Weights of a small mixture-of-experts language model, trained from scratch on English Wikipedia: width 160, vocabulary 5150.
Below are experts of layer 4 (counted from 0) of a mixture-of-experts language model. Rows are named router (the router's row for the expert) and show model dimensions 0-159. Each number is 50 + 12 x the weight over its row's rms, rounded and kept within 0 to 99.
After each expert's rows: "comes after" lists some tokens at least twice as common just before its tokens as in all text. This comes from a sample of Wikipedia text that the model never trained on. Tokens count by the router's weight.

# expert 27
router:49 72 48 55 47 48 45 65 52 72 55 72 44 64 58 63 60 44 78 43 47 59 44 44 70 39 34 51 34 56 37 67 64 38 66 43 77 63 67 57 41 50 85 36 52 46 49 48 55 54 43 65 40 61 59 38 41 74 71 52 44 43 75 48 66 50 45 74 42 41 53 72 56 34 39 28 52 45 48 48 54 30 63 54 44 59 75 39 52 65 41 42 45 47 74 62 44 36 56 54 28 33 51 55 51 67 45 54 45 42 68 32 37 68 51 57 65 54 64 30 51 49 34 53 50 56 49 48 58 61 60 42 45 62 53 64 56 43 56 38 68 52 58 59 53 41 69 53 80 55 45 42 57 52 52 37 53 41 54 43
comes after: " ", "9", "1", "2", "3", "8"

# expert 19
router:41 46 31 58 60 60 47 17 54 62 47 43 40 69 35 57 58 35 49 68 53 41 86 42 42 49 35 35 75 59 30 67 33 44 64 66 65 34 43 43 43 45 72 55 42 45 39 51 60 23 48 62 43 29 62 39 56 40 57 50 47 47 59 41 56 52 41 49 60 52 39 52 65 51 46 44 49 39 56 35 66 33 63 44 46 58 77 40 57 63 44 34 53 61 55 53 55 50 46 60 58 66 53 61 64 74 62 44 69 36 47 38 41 55 36 59 44 43 57 48 51 52 42 61 63 51 46 51 75 62 51 64 47 59 60 41 41 56 65 53 71 52 62 48 31 44 59 63 41 48 61 36 75 73 60 28 33 39 51 62
comes after: "1", "2", "9", "0", "8", " en"

# expert 58
router:47 64 40 60 50 39 54 55 50 47 44 50 58 66 42 56 66 53 66 63 53 57 53 46 51 53 50 73 54 59 51 60 63 61 52 45 57 35 46 56 49 38 71 37 31 75 56 40 54 47 52 59 56 44 43 18 61 51 72 32 66 35 51 68 41 50 62 52 40 42 35 47 69 65 48 38 47 62 28 60 49 32 63 68 60 63 60 48 53 50 30 52 49 60 76 73 30 41 43 74 33 33 31 69 59 48 49 54 54 41 59 41 58 40 34 56 55 60 53 34 51 58 38 52 41 74 39 56 53 70 48 52 28 61 68 53 40 55 64 54 69 60 67 73 25 41 73 55 42 58 55 53 64 61 64 47 37 39 49 58
comes after: " |", ";", " a", " Born", " –", " Country"

# expert 3
router:68 59 28 60 49 41 52 38 55 61 47 57 59 67 43 47 49 54 42 44 60 47 31 51 35 48 42 58 59 65 23 62 53 55 57 52 49 54 60 47 37 31 51 60 28 39 34 37 50 41 45 55 38 31 49 32 52 57 57 42 63 45 73 51 54 49 35 46 51 55 54 63 58 44 45 29 33 52 32 47 28 42 63 75 47 60 71 66 33 49 64 60 38 43 66 36 24 63 52 66 49 45 48 56 67 40 42 63 44 68 43 41 52 55 31 58 46 46 41 28 69 67 47 57 42 56 50 59 56 64 66 48 34 54 63 33 41 57 67 67 41 68 71 84 61 26 82 57 50 48 55 62 57 50 44 46 38 50 53 43
comes after: " L", " J", " R", " l", " D", " K"

# expert 49
router:51 62 42 60 47 41 51 57 50 43 39 56 54 59 45 61 70 54 70 70 56 55 58 45 50 58 52 74 54 59 53 60 63 62 55 48 57 34 43 56 53 47 70 40 36 72 52 38 56 45 44 62 54 44 51 19 58 50 70 34 65 34 56 66 40 49 65 51 39 39 34 49 66 69 49 41 47 60 36 57 49 31 61 68 63 70 59 49 54 55 30 49 56 63 73 72 27 44 37 77 34 35 32 69 58 43 45 56 54 49 57 34 53 44 31 58 57 62 48 35 50 55 41 53 39 61 42 58 57 63 44 47 29 61 72 56 32 45 66 54 63 56 68 72 25 45 70 58 38 54 53 53 58 61 69 50 37 27 49 60
comes after: " |", "1", "0", " in", ";", "–"

# expert 57
router:50 43 50 76 49 46 58 61 65 38 42 57 53 47 41 38 58 33 66 56 60 48 49 08 62 32 47 57 59 56 40 53 66 76 68 54 82 42 38 40 52 68 50 24 56 56 55 52 52 31 56 38 76 78 50 59 64 75 70 53 44 42 41 57 60 52 61 54 45 54 51 61 51 59 50 33 37 53 43 39 45 61 52 58 49 64 55 59 44 45 49 60 45 57 58 61 46 45 56 74 46 49 57 50 53 40 60 50 51 49 37 52 66 48 59 50 46 73 46 41 53 43 43 54 55 62 21 36 69 52 65 48 45 87 54 42 39 40 86 51 69 59 64 53 54 32 47 52 62 51 52 48 41 67 44 42 52 51 64 50
comes after: " |", "|", ":", ",", ";", " in"

# expert 43
router:49 61 37 57 46 43 54 55 51 47 42 53 55 65 42 56 70 54 66 67 55 56 56 49 53 58 50 75 52 59 54 58 62 60 52 49 54 37 45 56 54 48 75 35 31 71 52 36 54 46 47 58 54 44 46 21 62 52 71 34 64 31 54 68 46 49 63 55 36 41 38 52 65 65 50 41 49 63 29 61 51 29 59 71 59 74 60 49 54 51 30 52 49 63 79 71 29 42 40 74 30 34 31 66 54 47 47 53 59 45 52 38 55 43 35 53 59 58 61 35 47 59 42 49 37 69 40 60 55 64 49 50 31 63 69 52 35 44 67 54 68 62 70 70 23 40 70 55 40 56 52 52 62 59 64 47 40 36 48 60
comes after: " ", " |", " |\n", " (", ";", " However"

# expert 55
router:63 44 33 48 61 48 41 57 46 23 50 50 79 71 65 62 81 59 43 89 64 56 48 40 62 38 66 58 32 51 48 79 55 44 69 51 56 52 42 55 44 48 66 54 48 36 33 39 66 40 58 56 63 34 50 50 47 52 52 37 64 61 46 63 37 49 43 52 45 60 40 56 59 48 44 33 59 76 48 42 54 50 61 60 29 67 51 39 58 42 38 53 52 50 44 65 36 49 46 72 22 60 46 54 44 49 65 61 60 26 44 44 66 33 62 53 58 57 54 48 51 56 45 62 24 58 29 56 69 57 55 48 34 59 62 83 41 48 46 68 58 60 62 64 44 40 42 50 60 57 50 50 62 52 44 56 40 41 45 45
comes after: " the", "6", "5", "3", "4", " a"

# expert 39
router:63 68 43 54 24 42 50 59 44 39 31 58 47 49 57 77 61 44 49 51 41 55 54 50 69 45 39 51 42 56 55 76 39 55 60 57 62 25 64 26 44 55 75 46 48 70 66 47 57 43 50 32 44 42 32 37 45 65 52 56 48 46 70 32 64 42 60 61 55 42 51 56 60 60 36 58 41 50 51 83 33 11 56 54 56 59 54 42 63 58 49 39 46 58 60 66 44 43 63 61 47 11 45 57 56 43 39 48 63 53 74 46 45 57 48 46 50 61 65 31 46 50 51 56 51 58 49 59 68 61 48 42 48 64 61 71 54 75 49 52 68 62 55 60 47 29 61 58 36 61 60 37 62 60 42 45 40 51 36 50
comes after: "0", "1", ".", "2", "5", "3"